config.yaml
num_hidden_layers: 14
experts_per_token: 3
d_expert: 96
hidden_act: "swiglu"
router_score: "softmax"
routed_scale: 1.0
balance_loss: 0.00759
balance_bias: false
init_std_router: 0.0312
tie_word_embeddings: false
optimizer: "ademamix"
batch_tokens: 65536
Below are experts of layer 6 (counted from 0) of a mixture-of-experts language model. Rows are named router (the router's row for the expert), down (a neuron's output weights, with its number) and show model dimensions 160-319. Each number is 128 + 24 x the weight over its row's rms, rounded and kept within 0 to 255. Numbers have three digits each.
After each expert's rows: "raises" lists some tokens whose logits its average output raises strongly, later layers aside. This comes from a sample of Wikipedia text that the model never trained on.

# expert 4
router:145141126105124144125136121158095118140137169119163101075143102151112114163127154112133097135118143100132108121164142091135175128110125131104131135129130122098093151087136101153140093149127119149116130089185185130156166162095139120176145102145156113125076110121127126172129116128095110152111121096131181118143137104127155149134168127093110088106120114116142148146165087112179135126161170137138149164137138138088107125090122154072131135151130155125159143131108130130140094146137138
down5:105141145134150172130079114123124122131185133167118138133142136148115124130139128140130140125136109148103142167112120154126138118131122157056112159108101105141151138138083134150138120123144148160138172123130147118145115169130128120116105134146181105158166150113142105138133113136108098179161137093116121135134123124128115182127160097120119136117133079126148090127133102109103140088124130156108065132142109144130122109137152113142097131125129082125129081179142125106125116082118129
down6:130126125127147120151123131129128107157137103141151150134111121124131140140104145135093125063154126112104080108160174112178147116113126197106121123165133175140156139142149121150133057195129124100144198151124110111117113134145126162130113122132122110123146085106108135153126165110120111148123107134110133121125118133097130117071128123129170173108092098115152132114108168137202157150134129119107109167153115098069128169129113113128141186142131126136101093145151069115116148142148155
down7:166118143125149131085133125100128154156103152142137152169153141138122119099136116120156134112148140120120132152094127121161078102092142098127113091146161156138124164152116141164118121123140153159124087137137113138142161133068090144141155165107137126113159114089171155092138120119143090102135078148137106127103085126108117142132162146153127145144128103126106113093129138173109146103145131136087093150120109201164137082147129143182160116101157148132107155120102115157106130073137107
down8:123135110130111124125175151155118171122192195124174114122113135122106121157096148128098161134130066152137089131106183114085135122151125145149171132175161137143166137128118153141152101154112137113153109149103128131115126094121136106113163146123129096145120132130107130113165153125129098143118149136145080126148120097167116110111108094170114138175153128174103113159104150075153097130133100129154143142097151154105158120103153093151105122119128136157134093135100139099140064130122175
raises: " ", " G", " S", "ly"

# expert 10
router:150146124123104127101133096168096113112196157149151101130159136131149093149132126109116108086102176117168094089128131125133126121107094102101130139133164099102105115136125093098116118146129096126101115100090191129141101158102104115150141119155139113088095113162167125173090110137095071104114106091097150107171117120086158114103128140117091118070174121155126128131142072116136151126126180106103139145148132112146112116124114145079116150137108167131169156109102166158135121152124126
down4:080125114118149104134104157153168099124118087127119130111196106087138139125132082159103096159129120113172145129127147176144168114123120145091139166117137107123111079080104142146131158061128124174148130109154165049102130147156126130112129087122139094128111123115113081126107109137099172157149174137134107099147105112128126149162150135136172127130111125090156097146103132133116122133138138147105098145105137134139119127125150105121150134135134144119128101120134147107129123118071144
down5:130129171111168176104129129118167095146148169138120151167118146099137097149138147101113123152145120162146055176111131151120098094120140144129116145103139136185120149130150160108107160103098092117129136107150139140132121107114088167149145126141170137118136143114129137166096105119134116119118100140099146147125131096098124144183154142131097121090124103148148113150113144178133125084158105097115142122114103138121119113131118153204146110156118133144156102161141122163115138108130179
down6:172149131136089162175125130132162136151144138115126118095101097107159135122095110111134132100186118094139120155094126145108122137118099124128130175153106141102137138124148144130109077151139108134119132116114129162089169151093098059134115147121118095147159175138108132146134132094106145165146150147084134139114137108107128124121162142119149092114108113121151146133137166128150105139136122099118144110052128168124103142167138133181122126157195145153141127135120127126114113125165133
down7:124159123157116119091195164151150103115110141144090107127132078160131102134152091110141119123107094103131111129067128144142184095095136126140186108115174133157164129061157176114101157128139119165150130166098142154113114150114156126085072144119145132126123127140149165131146115128131111134145110101119092124131161143168139134125102088127136112141144088118110131131147175150137092106110125096146154129156118138104143128151113160103125091166118159143139107171124162144154146103114106
raises: " or", "\n", ",", "\"", " in", " un"

# expert 11
router:156143118132105142128116110138103110107149119132132104098172120143137097130119155134128093103146153088115106115120150122145118094108124115091164127124138130089132124105163108145139124138128126150097092147107140162157152112125108100143112118121152091125063103183156106133115160131104097180107097121107138114102140151113130157130134166118109117114189098120122144158144082112154135125117140147085181146153170144118145144107156148073092170125122166130112168149076135148160132135108112
down4:140142113109117128136143135174107104108130120132136104152113155163117109092148117124134144120104106143112135148102111109134113095141128100122104165129111119111099096155101120125153154155098132124135107140096143096157109157143096122079157125114164136134107118133125116112142163092109101143095108162127135129102111144144156172101140131150115122157112141149138165104133155090090125137120150114117101151098088156163078156120131122018136172114102142116162124125086165122112149115133109
down5:154111106141134110087118100118138144117126132156131118128120089118112171117144141151145145137106125178147143185086117123154131157113143141122119144094156179134111147166134114151163123124117152156103137084142130064149143150103126102131149134117086135130154076149095118158114135109099164155095124123150134066136109104148170097117123145109143123101136119129102123164144127153129147146125137141135135132112128100138109188128114151086143121101103135145119139086101069109195093181121163
down6:150137179125148126116134118050162109138184124124157122125133166130162152151096133109120115099105117106121148097131139179182143123105125142155118145136162124124139171165164144147120156092088121123127062137131113110148122104161067103121115120116108090104194120122123131144103136112084147113132147103124106122163152130145136113097147135167135111137164132152110109147124139165144102079124144124116091126119120096146096095118143134172129162126124131136117105150076101130139109144136168
down7:090084123097134124119116136151116143111088093133097136124154148117168122057125112163098124103131129121099129149115118110146098095097140130107149136126157134107132127151144164098118151149131125106119149097149155089114148112107144110109096134165156109100107137152097125117139135149129162094119123178120108122125130130147140124147145137119122143114126134114121141138135121175152127134172145157151132144166137117151123137141147142241137117116059099150177147162125138131145119126155105
raises: " in the", " in", ",", " and"

# expert 15
router:135157087118114150096117144162110115161166151112145119048152086151150124151131166177110077092142124098167122112149158115164127125141113098120154158119128124093110124070119083093133118167154103149117102131115106145124129152123148100171135137153136102078107118118150076119110144126152110164128096095112177131117130091110165156144147109120118096111115119148137155161169123130164161091125176116096133139155138154091168165077130163049117124148133148134159138091144156158141121141141153
down5:145124130126087129096159098140162180072132116063134118093152135121124147132116126145121095143167095123142168136120135103139135113201128141143119103114139154155122133161124127108124113118110143096148130183104136121090114133119117112159142110111159143174109154104148109134144130119097121117092106160140121129170138096152145145134146126146115096076122185158142140148164109089117138096144129165154094143154148109120147085125128129094142177118171105101144107116109136060115133136092152
down6:121104120139122149132155112142123152111104134079117112139153145129137094131141151149170166115129153085109114127172139119115094108144101093113102110145162144118142097184096129114090140149140138107129153119143134125080107119136100130108110171139160121116136100155128117128115174116149112119100116177067197124171151161127143138119116139111149185130126108113146113131164092192155144124118180122138115145102092118119123141087119150126119129147128115131096126098153119151101147150123119
down7:129115146094110146128131120129123107144082097128127087111164109139111098158157135138121135148147128131163137133162101117128152129134181119150154112129078129117146145117147118126128149085161135132132073116150133116100139070149120124165103132113133118111113168148127126130105133136118108147150090127098098154172163135121174164112133101126163131070164149138137132151149144102152157106112136131130053076110114122131128121127130094132123115137114149146115172150094157106131168158167123
down8:146131111121158146092094112104106138119131130133127114128155117109115140158155138168150114142121147140133106120089149109140095076170082186111119118160150133119166168109069120103108128134144163163120168166125158148138167144087128121098072111125114138128118116146118125151109149140105074127189144130149094086158094134113155121119151139173106121086130129125169102117131162146096135127129189093119113153121140137171134103089116134143142122136136116127132096125121134113171114080150091
raises: "i", ",", "ion", "o", "ic", "."

# expert 9
router:137174118124082161105107060142125105139166135086136148137177108135125099144128135113102101120118129132136143139148164125132124095135130082099122161113108123122080133094141122118161120150135074151120154116100137159141163153122125144164154134140113119136090099115138137190119140150088084132125117122123157125118138149106149113117157143109113103109153119124135116175114147116141149105132127153082152124108154162107120152119112155068121148150102135156153129118124140144140113138157142
down4:122116120127159169152143135151109133135147126123119074157104160138142106126102138168167131140128138114117109168129151135147146159153102159150135096192106108096143144152150087135112118153136125134103119096065161109125129081155116086093127112140133106157104131139135086108155126106129089142149123141141129120129121137122136114168128160089115160106149102109155150119113099106082097127128168105190127142147099116092137119121138152154138131133106124122103137145134119153103108123106099
down5:159113124124142137113134082158141105141129089142162169109137111126111139174131100114126114108118178146119113128129151122163138116073141150155135104103157151141154103095156133131140142091108139111133137143133133134081141142139151151143106139083091128132179153137135127155102125099107130121151124112142175138130153088161135086134135120110082080139137122099163110146150158143137107114161106085131100149155092111104143082172144145150087104159139112144078127073113122105162130149174181
down6:132118139107091140086162111131107099130129126118115123119096114155171115131142115140135126116124078123130143135149145119115077125154153177100122132106157139140146129070158137072116125133108100122135127101128092157153103100119164106110167133113094127155188146111153165061147099120144097070146122134160116109109154125167131115156114106129102135181147147117117112135159084133131157121132133139147119127128143133114146179126136079126131143149100127137122158147124123122124137133099132
down7:097116141101124103107122148108124135168121154171113132100126066151133119159153081120126092094158128162171153118146110156161094115131131117152126177107139171127103116090109147177109167114079117125145109098128129130135114084140122143146088105121144125129121150112116130144149118150071131116118084125119110116134103174135100165117145152177145139094100110137137126115120136139122141147125085142103125125102110176133120153206108117123086107144124107150114112140130152158122135139171124
raises: "n", "ed", "'s"

# expert 1
router:138154119127089172133104130119116098113129124128144109102186131143104120152143131153117157103137117103115120107134167097139152111108125121067161090097149124117126159117137117144112067142146133110092120126111119157168159123089126137131131105149167091105129082131123133137106111148099104136088154093120154080129137135125163123101113138105116129098141153131144136158180123140151170139115144160081145157155135146132124122090132146088098122150101174149149163101115160128125106136131147
down5:095111153096128149145146134141105134120138172142160151159115095122142132130137087124119162144127148122163142147119099127124125121121135174127119107148107142143111096102092127131110135110140153125139120139113126113114123143096177174169050148119123147102147162102125124144140119091128122114116107166149191111146130047096100131163146146111122100137118134124155135163113090159095100113168131096139124110133139149133142132142109138150151119118126142091140135115127117104153152124092140
down6:105113141124103092163108124182111114114122108155138090125102153112137104101148120123137142127140130139085149151178113130169137128107117122107123164170106157151150080141154090123178142094161113135111122141118133118134136124117139144127115142107132150137079098146097065171104108157118122102123148155153147150149136112134113106096105131130157131108117145157074143139125107125153141154126194130148145148065123099117147134151138147231150106116156147102138189164128158115126125139166126
down7:124129148140143079081125108120157110095194155125121164123163153139095126098144101135100097136122075122109136123095096163169115144101125166081139062090162121146150137128105106178167114097144098111117105115115146169154100114110108098108130189106138156117146132165103100122149149107113180098113112087146128123143132132147082161111106153113131097134169108129123159108164125120136118117125095149103120159152149140142133107174126148139132139091153108142142100079119129142109098093127161
down8:106108137149132126157130145128161095126141140121174099148113116129110166159107152124099156138094126135090128146134096130109116109113126154123120154118110088103191097100115135143134149148111135159145134148118167109130137108163093126092069112080101103096134124116125047130138141098102141113103124161149118149134151079130129142127095110141150157102139094105121171168137166125073100131093190129133141095115135089155122176146122119031143106107084096120144122120129161093147097113128129
raises: " and", ".", " (", ",", " with", " in the"

# expert 14
router:124149119111133142108131134150137093119215143131148083120131128135144159150120133111086086122119156126137097079153151091126164126136099136142127173111141104131132127091142121106189127169137083106123079144137150128143177111103123128131137147200135098089079114142104099153150119158124084133112129109102164085127108125108133170131149165127091123080154114106132150137119072144172130115147127117094145110140118153129108137134104154085092115165108163141162172120137141161140103122125152
down4:134072106122119101178149112161143145121147097138144139107164142136149153163135162108124135112113108112160130113092109091120142107115077115123104134134101132103144136107097171147121149123112129151136097160143127177139143112138150125133137136095070112145144126146140141150105173149135147146126138129079135066149105097137112112148136123115153125097133133094133119158106165126132156122118105163082138123139164086154110125072140142115128159164158154155195148126116139127085160117125126
down5:124096122142147089120118158137134145138133153106141112146081143115137184110154157097133165158169086153091097122155110147091166088132107104086152093108137122095092098132140123135125133139093133105150116112183157139142099134076159174132123110145137138112180127089129134133178130159131104075127113152097120139145100129118119099182129157158100107102149144158124151070148143184155111123165141115137147115154133166152085126139163138156164117131115143122157147108156122127088128131126186
down6:168124171164109129125137099113120104119129171104122151087116084133109085094097123112147105146137099161127103127105108153127087168104110137099084168136169146168070112106111132150109134119163137161142142143146116136123116134166101131148143102126164177109169125170160139131116100112106111172152109108149115105130107132170094122135172123124116116184140106098127110166138144104149138109092112112110123105139139156159127132143126119086175129112134148115104136086113129138151118168183148
down7:100162142146105103125136102117149079092114113123142102170168125139099143101141149117118080142125119122140118142155144148130156138157160122100118101120115103118142095137160112164110123089132148165113150151111108118125117144155148120151136131100107148122088123138101127118122101109106147110147113116139130115117159139134143111118144138091119121169102120119120108158139146132146128088109152132122174143119114098135130135110170122096168169105093114136129161119137155143116131161125098
raises: "\n\n", "\n", " to", " and", "."

# expert 8
router:146140096113128127124148088137096085144131157097154129123146107146161125126117154127121111100150180087151095125152187115150131109079087131134147128113131123136121110119137102147138096143181116135105113111112140159165171147120135068149141091137161122108090115159144113153134154142128103166118100097089123069144137113084136149132141138084127108129152105101139162143167103110164149103133127153113159127167135161100103144084151135115112127156107157138158126129087132140134119126128116
down5:151148134134148135134083190131153143156127124141139150118090124099134141146129091161137125120074172120120097144159125149133141110100161070115131157140133126090125096137080128142100163138164116100152131114153129143099100144164119109140182136130107174136145143131110138135110092108122082116149130130122141116105101099160116138117176106155129124073105131123170099136092143121101139149178076132121124082102152097108085124142130119111114117142151125152146082118129132150147122117097149
down6:111094151126149173127149144097162106131170126089140114104153140109105184071154119082093088105151168111108159109145112133178169135146131118131164109110115182166111127096119130149138092096170121120113101158146141147102132138120128116118126101100109116119111142129142139152174173133129149131140098087145115108132121115115104107121146170106101116141101153086120087141170173126110117127153124132156151160098153139103115122151151148117108073093119130099101167139169104155110133135093113
down7:136122100107136077102124125137148083095082088080096167108110124131112186108154137176121120147114151150113163124108101113090138146147147167109143107132119102165089122104127130088129142162118136098124171135096107126113133114123110136140161074115128093148111099141118152105105137146125118122132123110168151157122139150151136147138134100131118128135153143113144142110135142091113144167097133109158145149176125157168149115134138123158123135122160097103153163148109104128140114114139110
down8:156142149079102121119087143098130139081091147120118090123151103110117144149126111121082121184104126100136083109212123124144079146089084160138111104135136100106111123119123136136084148121128146135167140164143129096122106104095145136160110111187136166144123142100139160123139166114137149163150127093111139136143130105125126119133154121121172159117153138167121139163179124124136141133143163085132100138179111120156112170126120137128139167134112125143161129108093120089091142127122143
raises: " ", " (", " /"